From a checkpoint of a small mixture-of-experts model trained on Wikipedia.
Size: width 512, vocabulary 11909, 108M parameters.
Experts: 48 SwiGLU neurons an expert, a shared expert of 128 neurons.
Training: a variant of SOAP for the experts, 602M tokens, 9613 steps.
Below are experts of layer 2 (counted from 0) of a mixture-of-experts language model. Rows are named router (the router's row for the expert), gate (a neuron's input weights, with its number), up (a neuron's input weights, with its number) and show model dimensions 384-511. Each number is 128 + 32 x the weight over its row's rms, rounded and kept within 0 to 255. Numbers have three digits each.
After each expert's rows: a language model's description of what the expert responds to. This comes from a sample of Wikipedia text that the model never trained on.

# expert 26
router:132171112161109131111075125097126129156084200107134130124167157162174137137094101159117161086145067122124155142080110130162109129131062088137114139125157122093172078148116103153131090160060168150142160112122102199044114053152079136145105127199129153118141125172056083153111104113111143117155138104112097173148130202144079139135112142054170143111126180123112125116139124088096102178179
gate0:153088169086118140138149213148143094119170112139138191086110125142135135121201103096114095138166083127116128124133148149144114087137094122101218199128100156074137005117177136108176150139065177120142147132116157189102156132115132060078115124115097111073137150116132114150147177077134139101129112110131127135119171068138149139111113152117116110144095134142135094106092149106143132098161
up0:123135080126133102095206178107121158099131135130190107082117136092139083105121141108122135101130110146163144116170120107066078119136172130130176123162143106123158140099116136126151097116136081105183140133127108120134069119129139095158143138074161195092156092118188130129065131135193109142129116095130116119114142128131089199196098134200161133131074120028126111189144064094093122144144
Mid-word name pieces. Word pieces inside names after an initial consonant, such as J-am-estown, N-om-ura, Th-om-son, plus first names like Tom, Frank, Jack.

# expert 15
router:199159122118145127121142145114090111119184142134103125094142078090194128125167113111148088138165121104164123121105168145066116121157066168124155146142138173120130113149147143117186129104107118171160078084088159068163139135147171147117173149133177171150100144165094162132115109198140123129103110147094068170148105121208086160162122109139146113070164075136131115145116150143099137141085
gate0:138125120133144092138117130122123021114125183132174142168084136118133160091077097152175172075097086132168124112060146161123101137107107118128152147118082135135165177107129150128166159107046136123162135157101129053149120048155108163154115161126140103163124123093126107093109146109135146088102124114116105149092128145151143137127152126121123116211140155192120123074082111169113140181116
up0:131105143127147107092094136133128148204070157077107139114171117144132127140153136182152160163123130119141096142204151128116049155108095112157120144128130119106089146110135069129130147128164046221134138146213131146134132146033125110099147148145156160039148118124177145161128095135155159165130115128141116142161186112149137109114100194120132128124148144109154122109127131094117092085120
Capital letters and initials. Single capital letters and first pieces of acronyms or capitalized words, plus bullet and field words in infobox lists, such as GMT, EC.

# expert 8
router:154116149083174156141166120100083109116105093119150155195158116102119181181122112146156139125104115137123140112103201177122140106102197078096103104146113183205061146105101174097107149103063116119148113117091136154098130153151089164138152107187152108158080108109138179125132125151074110162130168110071149114125113084097097146115155098130098167144230108167154135159170120153137148090150
gate0:166126130145161071121117154120131170112042097151163125098133122091141122138155148106105070133119153121121148126130103216083156129203164139127166124155093129130127182129187126137115208113124127068102104111158127144105180135178122134094143105134093130104091151118131104039154133127179152121114132122151064133096193113139129175172136134081176110142116121182120091151135186081144118136134
up0:140141167137147097057134119129153145126059121133159144094130138156104154135152134113144089206128079196146134123197132160101165147135158189152148173142112218169125055111125159091111140130043149144157161127201124168144119153167119126131107140148083141193146163096131182082166093173149130099139116093102104153109112121151149136140146091078112158095137149109143157122139170131153089149217
Place and name endings. Second or final parts of proper names, especially places and countries after New/South/United, such as Wales, York, States, and surname endings.

# expert 31
router:150127154148142107108098146171112136151123104093096117174114123138147100123132155136142116152100142083121062137180170167137136111115139115140123120175112135070184137134134135152204162105155135172109125136146169137179143177083096131148136137094150119128209145172178134126138162080168139109093182169095101146159145092183133144149112169144128115144157110138172111142079152094163091088095
gate0:102141137115120139118125090103139122142115207169117139128093166126185146148126140158091091138123164155149120123135123139183122092062094146172113145124146166141127121142119097096145102132123170065132132099136158089122150059127136175203136133091137129143081119089142109140161128091170098168028096139097105137144170130124072113192126100144174159156140146108140114110121054112161129185109
up0:112091088144127136092161105124141159177154124127085142096070120120115128162247141083155134133067157161152147129175129142134115115114204135176131122119063139129157106119129116146120149150133126056121160131110118127120088132125132145132157144102072102120071146132185132110182128134165111164104145135105066125093189131139160176170113123133149127089132143122133105125122106132136178112159
List and field markers. Line-initial list dashes, colons after infobox field labels, table pipes, slashes and heading equals signs in structured lists.

# expert 29
router:089140204095175161072112140116114157143092103157152070160097120128107062162172144119157150105118187123112075145133146168078092101119156139120133124096095065135090099083115072145115137161117197145104116164202162151110160178148138133174157171108132107078158097155111151177125105116111126149154142140124088183061123152155136142155108109127167154143132153101155133120115115117121158165099
gate0:140128154165129190114124125092083124159100119071011201133118125148081119177113140126095119137106133086142148159116129127136206116103132111131146140138150145109127116176086113112186166155090110102175055094112121166129150183137087082243131126161128126133109126164176042095136133152128113146135127116116123088128117156110052124196100103140127144085164119161095118137107119134145061157091
up0:169125087142062143183089168153139167179145133136103129104129068158154123095119166142131126107126128082119154097123181076126088225147149151117080133059117136147163065129133136128125066055144142092139114130139128170139096098099076135124155119060103087154118173141148162069203168126064207101176083124205087100129110128105090127092119112132148083075155107140071123134122086130136123190137
Suffixes and label colons. Word endings such as -ing, -ation, -s, particles like up, down, only, and colons ending infobox labels like Time zone:.

# expert 25
router:159127161159113122113137077124184178092105159125104109106184102119162094097088080199152161075141087133134143166085154103180147133131048118163101126127152113123118137163143098116104022113117121135137127122132171208094154082192130120131137217143133108111131133149100090062123139110106083168173103107090140165129131144158110097123127136093105112111145182113095152103086129112168161172168
gate0:116185143092140155075184039121125214174093094138135144104186104152134122065086113144165109080175124091087078135106159102178126124117128079143131100113093112164131158143170139085118137137170076147124132199120104102127101145105112107128113157082063206106150113093119153193101117156112128120166116055151098157127141061077135103128150120046146177163069091162103154145102154143139100161134
up0:106126069151114134114058106121131232096051154098159134097131159089113129152106145128131094128171135125130163162144104136119121210129124147095128121197094049114110122090144102133145106137145121092124112111094141132124049085127142112126091108163158152145108140177162099142112122125084100094100147116089114141124179082126124100152173154229133137150122150146116116114126144100117116129152
First-name and word-start pieces. Second word pieces after a capital letter, like S-an Diego or C-ly-de, plus common first names such as David, George.

# expert 22
router:109140129185131159117129101105127169156126165139118212062188166109173169098121166069057119116179066189141117167055062127119141084137114102170124096053140129146119176096159164141178131147161072109107142109149109090112134112140120050160140154139122112143126141175105147109069119113166102116093128150127129142113176110107150126122161079089182147084121098132125125155110122167112127125161
gate0:135098095147157160140124090208140121121093140097124135126147136142144142174097111156125130169050150124176168129133064117139116146125120103169152064099077161130120123126151171094128154180071135124111118121135083129137132122154119114088083152119125125112132104133061177135183126159132161140156075171132110169112133148129108152113167149159067145164128130191177049131177155128204111159116
up0:040127075151098137151052135179181108198118135111134079134137164127204165142142128117167106144131224143150204127130129166140131117152171046133136096170109135136060061110142198156138130132121084108119121119093143136122141172075078161104098144152128151119108103116130073171159034118138162115185146096092131217091103116134104073086101108126139155198101124126127129180144126132145166127169
Years, decades, headings. Year tokens after in or on, decades like 1980s, and heading words such as See also and World War.